Weights of a small mixture-of-experts language model, trained from scratch on English Wikipedia.
Size: width 160, vocabulary 8192.
Training: a variant of Adam for the experts, 866M tokens, 5784 steps.
Below are experts of layer 6 (counted from 0) of a mixture-of-experts language model. Rows are named router (the router's row for the expert), gate (a neuron's input weights, with its number), up (a neuron's input weights, with its number) and show model dimensions 0-159. Each number is 500 + 40 x the weight over its row's rms, rounded and kept within 0 to 999. Numbers have three digits each.
After each expert's rows: "mostly gets" lists some tokens that are sent to it at least half of the time; "gets" lists some tokens that make up at least twice as much of what it gets as of all text. This comes from a sample of Wikipedia text that the model never trained on. Tokens count by the router's weight.

# expert 52
router:493406519521492502484501467515436537485529534454508458520525511548471551519464451435543474451533551497499484543452456513574484517467480495550553545457487498467503454456422493480458513579440521522457500504517538471498478514450528533460512534462481437499568488448533460472434543523480447573502534528511518555431497529584468407466560431483477445547461440524559444527467545471492471526546494505560546490486485455554534478457494467478537443425547561477513484494534460578544502418460485
gate5:496553479530500501494529509505525525506522511470500566383539495529525516426499487490459572607516529470492520478543430500491480420477514505505480587496499539510510487435477513407515513510514560622445513564458456526486473597474491492500537509576512491539519501466497449447528533476508572494491483483510537425496468475513479496532488456471486483504510438505549374507523533417482429478488527519547569490448523537505525511593457504484516533466557465504511485487470518547431467496564495
up5:507491439552489606517516447542523527524452482493427435515552516379515530546511488515555468485452445473537511461467495515539405521542521474499472444451514444463484517535451445491522500551540552547485485482497425543505520523444529521497494534449497497489477533546530442425554551445461455516530558424514577466453513526541478550503512533491520564494464488543509483489502518572430515511520522498541527429453447510547498473501550490467486432455593505497527588499479512502490437451511481
mostly gets: " spons", "2", " univers", " remov"
gets: "2", "3", "1", "7", "4", "6"

# expert 24
router:476383511499493505441492476522431515493526539448479458487506522495445515544477416428535433467552551472527487543478459504517459523434422483537519526465473479465524496437413501468440492523473510555486470524538492461515475497481519537442470515481473492471575451463583430483456538543472462569479482539534504520451436537528421458418522483505489471534432434551557454526499514464488435508572477503519519495494484477527538479455457476492523440461549545440543454464573446536514473489461469
gate2:547600560531509483465520506516587507561529535509509461546522506528511506549517443469613502609459492547526494446454418568480488457544579501518517556562459496519560499525484507527499528491429441531486502449502546469498541452517502487453542552497495538448505486451517445499502531496465491560510519433466481438548480552589463523557507490506501462504450461409487549472508532559515482464451454523501489490511569507483579463499538495470481573478525528444510501461484525485466467490525587
up2:539503483445549563507478473511481333401508598472511510517473499470499495434535463545431527426528450501443496500522442483492457539482518474439469506475533505477480514486471502475568469554498498486508544552566478567530497592486509476482461472533527515547459502489453512555490443490473545618483474575558473517482530496493497522506492556517418494540483509475421505479499532440517438507572517489533491544485504569518482489477523474460518522449475510510509419556463550512483473470474535
mostly gets: "idae", "burg", "ensis", "ić", "ović", "aya"
gets: "a", "ia", "us", "i", "is", "o"

# expert 26
router:501405518480513481435491478518428529494511559462509453501514495534420550546473457463575465450564560441510468548485438532560484493464456493536575540442489471502534457483439534483447495561483547546481461528541494457531480513468537521481420512457465477499562453479546477512452558517451459532482470507527481530470442572538473485436530492496518456558429457586546474536462496451509471520563490481520547507482488474525533497437501476480565457461552558493542463475538448556568510479426475
gate11:503438475518559552515446535528529543570530556522450527538483547428521515481497522522547540490453498460481547464530582525540494515471554500535505490439516512547535538533526524491499534564520586484535531578480492476601471484459524514488590512493511507511488485559513503499538485449549529475489504568522485521465484462516485497422494513542554500471466458591490544457497466491468473576465523527508588449483554441455489482437408513526462455502437479483568469488484518564606477502531423
up11:540463500552518485531377550495490534577529461485428521553467550408537545534519464467543535528459469503493573502505552448571473524443524499511492503409499436536560484463476442533476538580497511498503556559465496497545506460512506513513510550514479487515546480566499503468525449430548540540503483548547493532531483476546492519403481460525543520495442460545503544437542489486464501543506539480455608500481520482490489460420444526518494499499471472510558427490424503554511471506533447
mostly gets: " France", " century", " Italy", " States", " Records", " II"
gets: "5", "7", "6", "3", "4", "8"

# expert 4
router:421427507512503524469466484534467530533538470422441455494517548489430511549428477511557435488549516427481484597464432537515488512472462473541507526441433403463526494480490507451444525580430552540507547553488541456520493519453534518458489528448438489477555485454589454464475527527431467536508507506529516547501509547583459445471549508517458480493464455569524462515479526479476443494497517472544526496471433451518551458467466442475547463480527501451495466455536484544537473486516501
gate3:424524462456504509416548488446498475550519519533514448526528524565539542511534530511554445572518479456513481512457478470488463527522586566545485487477513487461518519452484543471501507503496435595630515478595498476498510464542534536474518600464479523445490432598524504449554478500535536527510511481433519513524523469493487445450527537529575506504511458467534507459511519439497462491535503481508495451505448529458632479546454495473483442477451501435458484540489477460482534506478506
up3:542500550484536456502471525497524572397605520548575472470493478519538512528470520459499516575521479518441513574448462476453452467524539477485501436484599552569519493494568550505449479493455471509523547483413498451561499520481502479495494539375509487565469497461543556447459523483512479514463529484396496580475552444539493466513537462481521515558505476520594477502504498472535509557464518510511493461465556486483473476573495468472483495474535507521519498531481454504465462529459429
mostly gets: "bo", "amo", " el", "    ", "die", "o"
gets: "o", "e", "i", "a", "le", "ra"

# expert 37
router:478456520547477518479437452551450520535485518433443495495502547560420511529491473500537490483550495480546493509430484537539464505419404471523566550431441456480554496447447485471411490541449481529488508522538550467515447518455505539461504515537437505499532484460561466515498559529464477507509545506525473552489432554537440475511495450531493466543507489540550464515461539548443498546589548471576502450475445507546547454504474468490510469480590526426536495469538482494576479439451483
gate1:475468570430473559472486437457466483540513589483517528513538509482478482503539528436508511454522514497443484492451499456505525487504410490442524480529540456517522474530510472504508524506450507488375505547456429516496481546488503509471483510505506509508554508551448635499527499528543526487528438430519478571493474480500490492521458511437481510386506495556454438530456521487516522535602544514550487516558565476461525490496550551453480516514500481485529485429575531532462537438471596
up1:517522473554548498449515559475556561516519517509508492530449489479534556479558473509523419465418526567516498435512461491528462556513557528494563544539524492467479571445471503515478556499439526430531452449533381414442527477553541458529468428491468466490524485426565494434470461475461547463493528485455511435507521491495476529438533546545546498545508497484500518463557432428503494482525507521489466515488507511582456480504466530585563492498446481467558507551448456506503457534502477
mostly gets: " Best", " first", " winning", " largest", " best", " early"
gets: " first", "|", "est", " Best", "th", " a"

# expert 46
router:495465486485504509482489474534443514509533547396452440532513537545451543541454458468522464477503549502545439505446484545591453510468454431523570532487473481479544460486488506496471515576471544505515457525586487506535467481475574511424452526468415443478578441444522457462468512590502456573503519529540493574494439470544482472478572448503491457545475470501560458540444523460517502528587476491492524442481487446530533463495447446482528477471506541472536481480514482524516467436469464
gate3:483487498569517486520520551525561549539503504442426479554578512494517437551457474449469500510482462454521517482467565498456440541447445501623552482485502457434523505525504501577505490458464487480504531436460480497490489441511564467573534487482520439422469506466502488504555502491499464465479542496483541426517459487521519472420486527515526546492401513505556510537491387460506515519542528503506576511552509437537513476445505511465512409500526466474481508503521414477479476561576463
up3:520480522516490465517554506479490566542551544522554499515463503469527522508554457449480582429530538498436568472445483473519470475440515537475422515576545565595575491503499559457514469551512537546531503537487437511436452539471432495434583528521529467516545444481519489551449451439523456492480475516549459481482500492516503489454527545459497439461467460502528517528493532471536547524587520454462498564549447473490481541465488467475507501504538550470484424581479574514449545454506456
mostly gets: " was", " is", " be", " are", " has", " been"
gets: " was", "\n", " is", " were", " are", " be"

# expert 27
router:458446494491518520503491508538506467527514579480533437527517528541436546521451419473554439465527495498529493526419494497539425511472483454560549519477474470532523457445474506468445477532460507498458482517533496479496478469466556525495472502483475425489507454428567463490457540537511444537541531482547514535403468544519466442453519481487508412502449477595509401500436484496436447530540512483578563470515481458541485483481485446517528492451541583498512447450598454512553499497449507
gate1:479490531513478526486508569594468499497465523517477429559481514560514580422500482447502464508523491480498505456503463535448498507454527476519584498455422488503522524561540496544456526502467541521484515477507479416509512433534480529453532527532573454497480531539480556463512482523460369532522458494537483533481530457590421472518528433481464514528502485573495436500462502452511502440508490508571524449528453468454570500521447511547451488468510536499450477496410405466524540452517445
up1:495507492534523497473507574576478428484440578536500499527480486500508513441421472498463435525506495508437530520475418520472481511541529522587553493483490464436506598521526464510540499525507571496476483482482548536477503433506455513484562510479529474512489564458532584429432552558489377508496545470571465468470491492485451416460472527514500559504486525538474463487478507502558602474492490536535562439478493464503515565559453506529448492488450448518506478517490444460542505463536463
mostly gets: " Em", " Michael", " Nar", " Robert", " Abb", " Alb"
gets: "ar", "m", "b", "ad", "am", "al"

# expert 3
router:499433497512490467479472457506471525536533536460478407466510542567456485554481467428522506474590531514520495566392513515556476487437438452534521554461467463454535452488452527500455498544455510492479456488520507496475444502468506540493487539513431474477518468470600476468430566500417450553525486494512497550460478557580404468439540473498492466516458475561535454547475506500489485513539541508497563516480462471594520448499497444492505470464571521431493486482529463567535491465482466
gate1:418452547452447452527468455503520514517469488489519430493400509525504553379492497507527528513541478490534475446472458567503558482463500499464550522504496526549567497479379462485472471521471462583585480449523543487472483496524487506503525520457512536462511483441495540453541533477468402503541552523502546502506429469555467507513486520499598501508519434529476569536533543568523449487459552442489520475485546484472521462508511423459445469497486478479459491513554534432463546484492450
up1:501498552443431460512510468472457526537459520485528466454519621508512499484535518537525499500533538531535481493446443577505589481461501569450486497426528528480541502491381487503524466524501504517570490511537471478455498468560494536582516506484453533466481490567486551513521564486419434456493478496471513510533469521574517516582442520512474518442503474481466496507485543504462420469470523449415429503408524491515523502470501454433577488496541463485495585502549519467521535456515547
mostly gets: "ular", " political", " same", " original", " popular", " similar"
gets: "0", "1", "9", "|", "ical", "8"

# expert 11
router:481481540481536549492487442526476514489561547411450479542547494565474558519465467433542457492580568503542463537430472512579478543499458450507527500476475479525537437459466499502452534537427571546464460496546539502549459490467536548429432522493434455494533444484527468519512541577476458538502512482513471516471439549543483443454485456471466452479461467490553499536517531474477503593540494473540503453484473452562541452469458425495537491459542536423515474491528465551537463482436488
gate7:527513531549456491588559505461539522450467416462511489485572463567447544423523558508454537516493452438530545496509474496466504493487513481455491547489528477477488519482555472502462455498528569556462662471469559464513551512516465532538475541497501509500459528521473541515481550462493470503481615474478529526410515524485515523476551528550582536490472461517571549508475510427485491591477557448482542507465480449486457492531465566542481524454499538501498512525491570491521505539509450
up7:494524518545449546527465544455452523428525425468500473504536495503444505436557401540520500431493462534496519525479471553459493491515469477536552568542508499476529421507526508540524530507491430545492537487450558525484583476494477465570512446484531504560529522537464503529484603457518481583465564500417557524441468451489512501468505538510510414458519436553511533528510557469466488570561545492460539450482558497415485528450443452527467542503433552520485548504472488501494522499535498
mostly gets: " most", " where", " when", " but", " been", " before"
gets: " that", " all", "ly", " not", " be", " but"

# expert 8
router:495408507522502501464491469524424489474532513443489465525549510527489561537489440437569488452533534465512485520462484536563449481473445480504523530453457459494534441472484503484478532565441553527482502532566501483520440523468511547471447547467471474462582462466544470517447592551465447541482504481529480541420492552521450477483529475494493449536457427533506452577468510471456487546587481479512541461477466472556532474433486436475565472453577543488522438484552435536528499435476475
gate2:471439559471487544551425489523446517489522435567517455556470508563470502476457437545553531516497545531496517474438526481508499580515476482495455533503488404481520492524510525536479529517441575537483494548526524468543540431547494495492536526484507501454535474488477547470526451484449436523499457543477471510397494512517448537455461546462540543515506474447509498514489474500505527454401584578476511507551565443484582533466475423498425505490486487489508448481498408512457518595545489
up2:511533545509483456580517496482486494468531468531502579508529520478468472431530445578573529577499504523488472418474512521553516544530493506474450565519545511531518496454544490511503595419491515523470519525449459481434488467510490535484564534554486486479507434491480492484579514539426496523580548506487462536417502493510447514482456500527468558529556516442440515473503529543482551505512485592445500432508510509466491478532464430522452413481502414505511537530525405421502516537499550
mostly gets: " Chang", " implement", " Jeff", " celebr", " Fa", "itionally"
gets: "0", "9", "8", "5", "6", " ("

# expert 29
router:499475503513517521442440486503420548495558542396478477490506525517473534522433448462535498498566544471546519541463472546576466508443460480572526538476480474496546455482491513473457523490481541526494496519562538441513471505456559518457448510503467419490553461473511491495491562566436434540528532540523507542423465510566445428475498477510490432503471425545561467576462533479472455576529493490587522457479484469528485489476468445483523518471534595461542502477535460554537496448449494
gate15:467529485479431446532495517491526471471481502532508477566565570507499453542461525430458506501472472584490498456484519559529423480517561497429517549523464479422475558506556480508506528486556534481551418512535543493554510491501443485541502517553508578560482456504484503551548553506467474456586498521486587531461481467504536532525419522552552516566511441495471508537463553519546516467482559415476557491482508537525503495462454488453556464482534482525491540441533501493530488367537523
up15:435522451425423500445485526475516567567485551461515501563527467512515478503584503464527470490394487543472518469394546491557416518555561506459494567480511436553448507480521538515501506460520561561420498516448464485554475468525524484505511440536529428501529542439502530534507510439443530528511605483456493511523512489539496577528472499482491486599442521530522535496458517532544504513459483497503485502475489510461499500486456522439480538522528477522547510528533497555485484384527482
mostly gets: " and", " but", ",", "\",", " or", ".,"
gets: ",", " and", " or", " but", "),", "\","

# expert 50
router:503443530507450493452529487536399494502509490478527454548518487530424554530493435460578472462535532468502478553493466535527460478469459478520571559475462434470517428485476519483442527520451574545501471489545481470551454524508526526484451539467439469460533447497571459485462550519463439521542505495529472530482471537535444432446526489513467449479407437576505429563470500479472496553543461512532533482498431465494524481487497468495508436459536536465542415464541449582522486460441499
gate1:430493537502492553565570509537454506489504472487464406513479507608461424610491421516524488514546526509503495532535528500479534508497539518538497501458433502471510481492529568473452507492513487423468462485463518431543491545492457533519482473526417477482525511536486450545470463568504431527522454463395487435517490546548494480571479439425477444460554517495498521480523502527496504478487556431492459479464481443557521552497577546455538539523563446444495524487509530527543474544504554
up1:480540460513481550537543535564475477422496460468464509487455566448504512500479446585552456493544462553448515505510488504481528443550506514479491522516470559514512542569528507497547535524518491484463447532513498473539441511536455553545522486449464491531466403489526468557471529522553496477441497559420564583443545500516477439526558457479508526566535510484497515509499428447500497478498571539558509421585527395506525532518518559513480561483499421506554540542446541491494451461529488
mostly gets: " year", " season", " war", " years", " life", " death"
gets: " season", " years", " ", " year", " War", " May"

# expert 41
router:495422475518524513461473483507436531479559531406473471496496552523495524517424466469522495502565544469553492534440445530550443515460438483576515523471490459499549435494445510473463515516517537513509507511546535463511460502449526520459466516509445443484561448490519476491488536550442441528517511531529524545430436498575448444473510488525491442503475404545549460570467527449486449568539497499591518466487501473522509494473458441478509495460547572448567491421558488579540489466450487
gate14:512526492489437499498545476499484486467534492503492534489476488547480487518583490525489522457538494449457510505476428474489486506472540514459488426475523400537510437539454512464474499540498564464402454491500510471514458497584494525469459518472493575526416511497473487483481451506446491531603470441563540558520585509443473585496525438518471549391512547491526514429497519526492569487532398496517540422505514523464478515550429490528528505528443519503491539538474522540521516448409527
up14:513484505480441549514498517487439501512461445528443482434497526470465426459494520478401491484460555496532531385425515530473508457545448470460487455475533520499556494524513456469512476474510652435567516507478463458445454483490483507474494505522479504512522452499513489579495587442453430482483440524495518524473528454470503548473570529516587607442483464428529544528523460516458489511567453525512503449552510476500491508497505531440513487508512494586533526502475537499475534525539500
mostly gets: "),", "',", "\",", ".,", " ,", ",\""
gets: ",", ";", "),", " –", "\",", ");"

# expert 20
router:459471493486477489491493489540454495506502529430469456550485531535435531527456460483540438450530556480506458528462426498562422520505496455503531601421480500475530477471487479448490530544492509499503484545573513465512437504438515540494440485479446479507578494466530430446441539544437423552492532511534463554447463551546456467500524496509473459527450437503544497551456510464479481497520530483499529464450465420508552470465513489457510475455535542441548431471559445597555492437449483
gate1:489494491540415522444551464491458454445463462451455489521527511516451469523555447515498482445463511479523593589465475479559436532544497474523504492506532481540468525502446465548513462456493503520493443434488542506478510458549466536552545471551435513464512517505518491523552503528517513510529514507563496579463505488503472491450506542498513497538510475543545498571457608579402527500517536540513508499508493514480475517599511488445493460528545508425468519523445425580517559473383446
up1:452477494482467486447511500491457470396455463478488545455519516508431470547574478572488475466430521509490523573502404466523488475486488521520460534483530412556400509491465470520506491547512533536502525418482489486475507496527471532506522488465424500474494480455495435525534475549498562497513551499514450532547515432496420494472477503417486528467534473579499466502448607538416479487504492476524471529475510616533492536519526468439498498509507486464480553541505463507598516506417529
mostly gets: " Pre", " inter", " post", " non", " see", " pre"
gets: "\n", " post", " inter", " co", " sub", " non"

# expert 62
router:478452542520518540456461452530474501528490508469486487511521538602493513536430463426538450508587517511529458568438473553533459545511448468565483541481497472515585494457466541482386481574423494524453508508543509443498486485468507534445453487440460475463518474514549486475512527582488455527577548529521498560473486526536407478463522507469499467525485489574525463502449475500504475504553483523546519495464493437556551452433526479513546453442532550500525461436534473505575498493438488
gate1:456491520526564506456411434561503486528469412454495508500557508489473487536457512385521475541477494450511456433558495491506519540510512542576527543536506451465459509515537440452465524511481504487515468482450461481519519520531489466530529474470541459524484481531431549521513453485570513540492527532542480532456510487611538466481510472476518566459523534530516444543436473539490481469473515535569546525557428538450427505517539468577537483528465522501473497456473538528636459424497484
up1:577450442471486508508458540484451508492580547518530470505550531479531432510624495450419548438528497516478478473487551527440537486533497478528520529534514518488525469525531542484495521480537468543441426528457568505458501519545562461539548432543457522433476567501490482531463573474503540494483478537534412453503486408502482476500527569494537510426444504574506540493473507536448484517494428510446511514470483435467494589514537500505503397517489464507499517487486474464421546518470493
mostly gets: " Con", "ecess", " abs", "sq", " least", " Col"
gets: " |", "er", "al", "ar", "od", ";"

# expert 5
router:498480465491539445484455449528510528479520544437465456511563502525462558512451465447515451443553521461521447535436483516570445548422451459551533502445465426530573474500449509469436475552483533498525528502557504454518476527468525560485500551533482460508522481499531464470447495579447428579546521513528529549449448519536493450464551494530476472534483466526568472547461528485512475516514504469578522475449457452504547477507496473462501497448539533424572506427586484567524469429508493
gate2:470496580524533533479557474508539518583478461464424489537569511515477444581473542504483550513505471492515476533445514518545505505547529519478466495468536432431454434507495487462525519516512459500460461495579483540546525517492479558533478537510468412477475537516482523515459444514554464464470600482551488466484396482512487600536536534464543493501483466496503499471506472502548377449520501547519547474529557476468516437478506507538504476483481508583591511516436515456521443413515467
up2:541502441504472496553470470495452467517567507473573543507417457551483595412529551483559527478531478596513584477566475483447472470528605510538567491536463513579485530499482432545519505505493508477493538462524461468482510502462559509520509446467548575500468536482511457516523531493496511522568527533537524514493598494483531483485473429502437481462557481560466473498512523536439515493498475460494523464437547525512491594530473519486474480501585562439499536500547562481549530519476495
mostly gets: ":", "):", " →", " :", "=", ".:"
gets: ":", " |", " –", ";", ")", " -"

# expert 61
router:507423498527478477472524506555452530528517523463464472491522485536455538563478492470563442467537576469527493527473456529534453477467413497521547560420484475489540432463425509508433532502465534539495471554530502452547468511496534521465461533464454476442555487452523454521447542542486447523465502495516472546513456550533474454450510450480467451549430455556517426536469550476461464533555499512531524501466462430579540460417496447474563466485540559462558486487546429548566495465506483
gate2:578508528539502523480532487511506485506487494465461529494520495519516421501443493545429488476540585456474536483479504526518512475504520493468498483467502441580460508483488541591476473545502579581481543464471461444462452539530475476454384450514491447496515520468466522503464451513518478493429529512489524510520478521505523501415570515501473550560568417575534458579473517494443430432509420558602546518522452476510499546471506478516482461474495510493542464424526503490547580456516496
up2:444468404558535469513433494451417475531522544495496519466539503493488510527532517547546517507523479546471523518470493465485525515480554473565446536424499630518511520521460439479499520467493455499516483476528550539477431473509532487467530552525517546526499504507569451506528540520511504547499507551513418571493543524477516511455509424527495575474487549456480537597558431540484555463504446445449439475580467570496471509508508522410517506494486477507584516520545561487488499565462447
mostly gets: " new", " announced", " moved", " large", " small", " born"
gets: "ed", "ated", " new", "ized", " known", "ted"

# expert 19
router:460395492479528520476513470513511495503506497482514490500523489560454527559486436439518523478548489445550482518446458503549459524427411474570543514488463462458542433499427488481451471497411519560497490535548501500518433477464587507474451549474423457462600450509548452498456537572504475501543524550516507525464418483541467465465520496524502461520439476528525495554422535493458485514518556467524497445449495441539529492443471486492533466475474569470542471443571484533516461506457451
gate6:485481484486516492433483521515473527528487488494484502558522482472481442458442444500442497490485502503541478502492464509462483583492509506557509501497529523418501465507517493523493510499512460503533448488488544568432436495481563508542511532508480432536521508447518473464462498596530436493531509538533580432515478493563520438481523598565530515537494534508644481429444624422480488487490544543548481454506529481474504474507477484550539510508474565503508494420548442510449609487498457
up6:490503443505447494416472498533469519560536535538501513457499486393519461430480477495488464493541522429477469467528392444511594509508485509572505492474506553417498545484491489539526460450487423533567444489495557517439495494486472514504485523508548471479480486481495464510441508565514446554552423489458481516455540489466471490426584507579458507519528557418550466518507565476424431518532555556472485446503487473462466508547499508479535501528499538481497495479559492447453519534469430
mostly gets: " Is", " Bed", " Has", "Is", " Bos", " Ak"
gets: " |", "l", "at", "k", " Is", ";"

# expert 23
router:475437468515501474474470458558466535498524505480446428492544498561477517516434484426525438467528492461545500544445471553557446503466466406542531512431438490499581471505454489464447491508492490492474475513553512483539507493505571556462523496484484459496501458519542427488478578513454420619523509506476476506450465557508513442491558492482490464531452451536565496584510488475535449533493556468533556492430480478498553427519473485442482484386546540482515475466564511514493519463517520
gate0:502454523477483579532430477584504511520534528513427484465512546528497452551485482504495553427528524465530513489445566608459440542478546515499512507459481494497546563510423419578525470524549440449511476583489444491483512503535522496440580542447521535507468524512515519499471520526429549526539494477419551479507420529574485519530494480464565478510559515478517500584462511593519482533506502520484548449531528490517564476491562460500555511471567531508513496454441464463456511505514483
up0:508507538530543469503449479532503508528434465520490459469454532555509533581527610492469466610509541523486489549502540461550505525497557463480488495530467501519486487495464498511468446394459530522474562461498467428439468498480488501539449559557547538486461574525515487496522433484519488475469513497460494500540482485526528497505538542453469555466486513459538481496510417526473448537523447524498402499563499561428468585507456470534515635540459469476472495469565529553548455539501509
mostly gets: "Scientific", " Phylum", " i", "E", " O", "Pro"
gets: ":", "E", "I", " M", " I", " E"

# expert 60
router:468413502512495510499468459521464545451520507465487447523465530518447510501412486464502455442509479524494493553458438500531467539476428434557508545417426446441548484495448455458497505519443546536488463526524515506522471505458548548492511544450455439481566449483540497456475541527496463538484528537518464542433446472554477412486525428503475477490439466588508478530464514478495444535563527490506533533461432508531531450457505435501501501437521547512549484498572479604543518457435479
gate1:462514515560465531494488449446519487559464526440540511536537559563447560441438499486505541460578481573502501499467506505507550521526494483432536496489499482492572497483468490522498495567511480467462488540517470511516459506522490498545494435532446524466532447531528537499461545463484521481474479495494436575409445493469420498480534486481537452564498494517501506456548517497467411476517481525541479495545510529590520505457571435536407508473523383527503520412443526525502468512393566
up1:496492560502470511468499546488520442506521540461541539473526561517453522465545465508465509524456476526435510507468423497417514507485511465522538471459505382510533515463517465472506507565564470480552582403505503521529445554538527492524492389459532494505522435522496529575510498456516507507419509603496425489368474498482473519488487525463462469478459494584448454481517494505535478482483485534511505547506517525586546476467512491558464512547537391530508513489517540496480487498464548
mostly gets: " Sch", " Ne", " Ros", " Ad", " Se", " Abd"
gets: "s", "es", "S", "ers", " Z", "ts"

# expert 39
router:442464517484540524495483466512473540519558535436504427540539526558410512519433477496551466500578490541503520547451475538500467547433448473507476541448461459512530485501427521452467524558444512545538481511568535481448481500512568534457485515466425456474551471442541469459413539524460489560527507544539549579505471539563483473442540489507496475515460442568532484549471505530449431543513503470502527535490479472570509431443474482453527478441479519461531434479516468570559481481454482
gate1:444529492511490527528561527544457521417475503481555536477488450535493423501482505448463529533463459541557504535551501479502512586365470415460534492492526576481531522452500466554461536508513576538539494466507497396527479533534485470461487474488426476534566550514512494494525474459503455449456526534449480448559486517450551458488584446556501492442486501520526501496453464469523477499547561472519472549495461579455528470488526556537525577496447481499500477500521455545492533461457424
up1:534489493517455480506513504495470559515414489499501499424483539461610550493528519495519453515457491469468481525440499521446465480541475551489492544501493550500457494517552506484448482448550467572490509416496438407479521470523453469530512488502462543514544474499567490441537447547548587500514494506481522461477517534557519514517584522449510555593495516602435497475508477520507551538484522444533511475484567476589531516554588416534499524516537501548511523486522471498599479481535438
mostly gets: " Ben", " Fran", "x", "echn", " Ba", " Dal"
gets: "in", "x", "a", "an", "o", "en"

# expert 36
router:444496513503498498500450475511441498494543539437448432515492555553443519511481471479520464477538559506495460509477458512543485491452446421548569556440476449454570445480480480452503509541487551511492514532571511469531451504435570536437465485437443450476545445477548423493445518544467446548529517511512477567454464529534472440418554487500481471513484427568584467506497510476468470511554493472540522455470486460495498469492474473492525458452543516495565500457570433534561506440435472
gate7:549526519534546465485442515501530448514537449497601480496539440475476533531531475458508490518480512438577538483483498421526541545471510491505487537461500542470525412463488548498552502536524470500507565510565498417520527478509564440554492462486563507514476482539586594525521481474551516475414503461507554494512494546490493474581505519434524590499407498548487596479556434463568535489471482566463531565457491463464487516440505537475457492507445512509498500461478496514517462525446550
up7:508508501513501464486447477503615496455595523486546442462524531452509509534488534501542516502534474438575460478575489502534527513512526531529512457465474558500525562530474568506529489516519498502498575504564522501465374455472568451477556531412553534504492475502540500517478541443499490498518427492499528515488526516503489430514522531508510551534511429524463455498523478333514574538479471487452538478459430445495514476520554491412482536489512482496495491502475488528454500408493507
mostly gets: " Animalia", " Website", "//", " “", "\n", " \""
gets: "\n", "==", "===", " \"", "====", " “"

# expert 48
router:449461485511521477489468423494478518523521569425453504499545541528440543553427460437553486510566556470520488532436489522480491511482439448524566509469448463494529462469454509488476537558424516528488511501543537463543417519461566545458510496484454433491556506485522491476468536537473457558505487534515502527478407517517482442474541490502460484524479482495544452544469542490453469579580534480552507470442483460517542442477493429499526481420584541477576464454563436531530490472462450
gate2:464516546450474549524563519498450542492453493527516515477468466514524405454573523494452496527468496460482526504474475451503476513484515542531409548490477425446474535490497535461501522459595546541460489513456436497515500487530502414529567488480504441421595467516563497469503493538502423459457578483503523512447493489522489488467501465547444497497522504481556586476348491503489506488506496558517609473532457465495432508476494510446519437451524504505540562498493478502474506495550455
up2:480477456544470520478484416494574503564535459451477467513545559548499554588422521561573441487516486471494449486514515539531531474544546425492536510504512534590488463466490498515499444505488440549467509479515560460469551542435481538499452493452469523562417474496448507529515525564453519575573521545456474521557504515524456479467506523498591475517495503561455435438524522455490523470498492421498491513474533584551558536534513487580494480513483539518467486488506477497559442500451454
mostly gets: " into", " between", " of", " about", " within", " from"
gets: " of", " in", " to", " for", " on", " at"

# expert 15
router:475464465500527491488452461546440565512533562417426467507523521519457566545441465449517491494558515482573432574431471495518489547477442471527566507468462486529527481479457493497448550525430544534477497498557552507519470497478571576413463501477409456512584486482566479498473517523460470524510491521518498556468439486513461474482503508477478463483489437498538421552466512466498492567567514499516515460446458454526496458467471438507521496470546566468573466444532445523545514459455461
gate2:439513471483431517533448441484441476495544449433469510479456515583518521523520527496496426410501418555470480511443468525535524503447535469475526480448535468481540519453525421521532516432505537532482494569512505519406480428460514481473479441475540478522441441504495458481477486548481480545607518586439534428437529502534529573521479468498513487450507508526476519522505476543548490458481479545467445486445499505495494494547443536498505472470433544569518504495512611486423514504494514
up2:516507468507541516461534543566495553515454541538513473543516483471487489536491525558525469547508515492586548490474479505486506524501466553513574494524449486477466503535455571467456457562507435415595456487499527506505521501549568482578547533544486572455559532463581574468503472505550519459505482460456486547539415504551462446509523537512505494546536445491573498515486455530536471542475505463547507605544523447453503502426537511551463515494535521446586437441534464463541481507532518
mostly gets: " as", " with", " during", " where", " when", " including"
gets: " as", " with", " for", " on", " in", " by"